From a checkpoint of a small mixture-of-experts model trained on Wikipedia: vocabulary 9341.
Below are experts of layer 7 (counted from 0) of a mixture-of-experts language model. Rows are named router (the router's row for the expert) and show model dimensions 0-255. Each number is 128 + 32 x the weight over its row's rms, rounded and kept within 0 to 255. Numbers have three digits each.
After each expert's rows: "comes before" lists some tokens at least twice as common just after its tokens as in all text. This comes from a sample of Wikipedia text that the model never trained on. Tokens count by the router's weight.

# expert 11
router:106140098152090089131150158070136150127196132134101139131136102165125178095112170101116104101122145162151198149102063172106120191136119140141081123135192081140147175167086159142107123142173180152117171158131127145174153172093147145168147090138161170109125134084131106110138123198205144145164108094155155151138188125128189133142172197134114159181170117164114084153148176123195107091060066165118129155115112161169128139128144137113107077088145147144151134135151157161068098055151126145168095091181095133084159171108065190126154174132126103121080084128178127103137149169129106117090120066146093110168077164137090159085132137121131104193098161135123124138149180120086182094134158120163110131105155195127163170151106175152107142139142183086072139196105148168120108132082149
comes before: " ", "20", " was", "19", " \"", " —;"

# expert 0
router:141207110145165149132174108101120168124121103134097113081122144131063123088143161146127173168157127113059141120106072176138116171122137084147123085119133127092105163140088137154153143160119111159168136104118085139120116139104125130131144060113104052134121150063075121135125169172167123085127121112144149154116122113132112096080107135108100119137131081094129074130140093157200123118098063206115146214150127107131162141103163143095116173142162122121067175107201151111079131093102140203138091076123122115118111114070057156138202207167134044144076118147129185113183152145187069087144147088209100151160115151102096106137192163059100122175141175135129116103174155129127117159125138073142146159089150156117203126135061152118168158130141134116120176139075100165099159139063162
comes before: " the", " a", " his", " its", " an", " their"

# expert 8
router:103157115108092145063089081136133125139169104093109078076091097156144112064092142108104084158117171123093099084154103093150120139130106122141095099127139125107091154166092128085136140100136173157152150087139077109152166131127188113142188098102087093093140138134140165083069084118161116142153065103137132158125086078096126146129140158124077134122110110158117110078084118162151094110133089115127098126166077146106072111108163165097093161135134159102181177162149147136051119140067078147161113099128133115079132090106076166186143202114143113164123107144137111142165142174107055152090089187136082107130098153099134117094169111150073095146099128126096158146190190092101127106133163119132144155124144148120177128104111127123146195090123119086087103167115134177140125123113143
comes before: "-", "|", "ated", " /", "ate", "ation"

# expert 27
router:103129114173121112182150084087165150120167162162141141148090140130104130090098103161147161177093097150089101117158123121097105150182051080107089126139121149121112152154135163124138133169176123149111139106105112127118128122075143133143164078129145143109153124091139162186082109153132122123197117126158117108120166091212157139099130138149085183131112152110093146162102127121184126119128126127109086139136102195142158128174163171140161159165052146133180161170209105163111094122097149181162161096146147165120136099083083162155130092098102083146068172159179117115162122135131152102106133073137065134142118087157139125142145107130087129125129091127162100118129160138086149166176090153145121096132139192096114166129064125188181136195178190127119136136139151178051123105099112
comes before: ":", "\n", "′", "==\n", "}", "°"

# expert 10
router:142141082162138180132115150095094142100145144140116110109136137141112186125159165122115109123162106126136135121149139160101128161174100088137091122162072157141124148133162188105149116140097167153129117166120108117125181168125186157161112108126127074109187169085113092113158152113159126188177088166138116162157132141159162168167160157125148162154165136116153115160177113165136141045111140097108092140118075122165109165087108154137118149163155114185095186116137114190089035072135053160187094126075120109078112087133141132145107136167132148175087130160168131151181119183139127170069108099171102081168089109153166137085130092118127114163128159119106136097183150110098136146113124093169124150147178213083157165117067095147123079142144146101151187175121143185125132142111110
comes before: "19", "20", " |", ".", "%", "18"

# expert 14
router:114131129138137138129122143068138148196118140096128102095143064085110186163123170104121154206130211093123147181149094155158119178135131058104110085119126170084099161108095173110140120134122148128108137072160080128118112149076177142157177103071126121159186139081071092194135151111143115109123113080136102136157177073146153112126138134094107187175148086131139161134159127137170099129112150220153147144085150223151149115168153127088157130091100189163113141156153135143049069073104121151121128073125144072114139125072098138106170152108101115130111136173188118088161142113162105148089138175128084124118126180076101130089178086080134176169129157120095115134213173114095168158110159110177063174130096202140160118158093164092155110129177199137102136140120082174092142119099116
comes before: " of", ",", " and", ".", " in", ".\n\n"

# expert 15
router:117123142145080107148135167144128127147133120097135083125125191124093174173095154166129108176190195102113115182104113185089094200135131138136089092117099176139125140105061123105138125134115084150183121149130063084160138131079150151187120155111145150090143141144156126154121164172167105179147109147136141160098169076154104081083107079123135160108147133114169120111103092141201120094103122179158114150137069183168144153156132151053125133115100103147129183164103119141126114084145087172146084080166152083135121113108102118134111126173120103125125126116213171142170121081088079173140146075159060110083145170114138158143139139136119120131109167153152170106192185110065113128207120163127109098155193181105182140111093104132155122135138163106097095191078122135131140172083158
comes before: " |", "|", "–", " |\n", ";", " well"

# expert 6
router:066196058157076136128182169121086124093175113138183138097117176098103147050110111110133052166140119167141087191141093191127090124085115127115072130105125129107162138117136105126138171165103110102117106075078146130086116172145147198195144149109127108128126135142119118143082197168118150169128060085176121132132119151142133143114118109106090131114136128152136097109115092085154109136071122145130132125157114162135119145117076144133148143134111168143123137135170146164047087079072089136154105052136146102159096126096074181115157142176164119131085082193121184138152126126137145133082132167129107103109109175124111144119146103126107107157135137134127097115113087106114107127154171054136113098126113173077087090107095110097175154161103116133147120183116117187062134184096107
comes before: " ", "0", " —;", " −", " +", " —"

# expert 18
router:128122061144172137129095117113097096134149105112101138153146098142156173131111180127108093162062132125086100083099114144103138137173056068106127097106102090086151141157089099181098164122147074179190101142106106108122148141111173180168132091095132114132151105146114096132069129149148054145120142097100172166128134065088098162110144106071124109108138131107108141132136167110123158107065123101140157148132111135124133108098121109104148108112088115107143185115165108158103063095116091129117117067157159060039141059139083060168127180159101072099108166146173145137180171075129128126126175104115066148132149152126088200068145135114120104127150188168142156120119122176113142157160127153155074137119131175091100215097108127065142150107195178142087112183148126158133136103066116
comes before: " ", ".", "0", "–", "1", " UTC"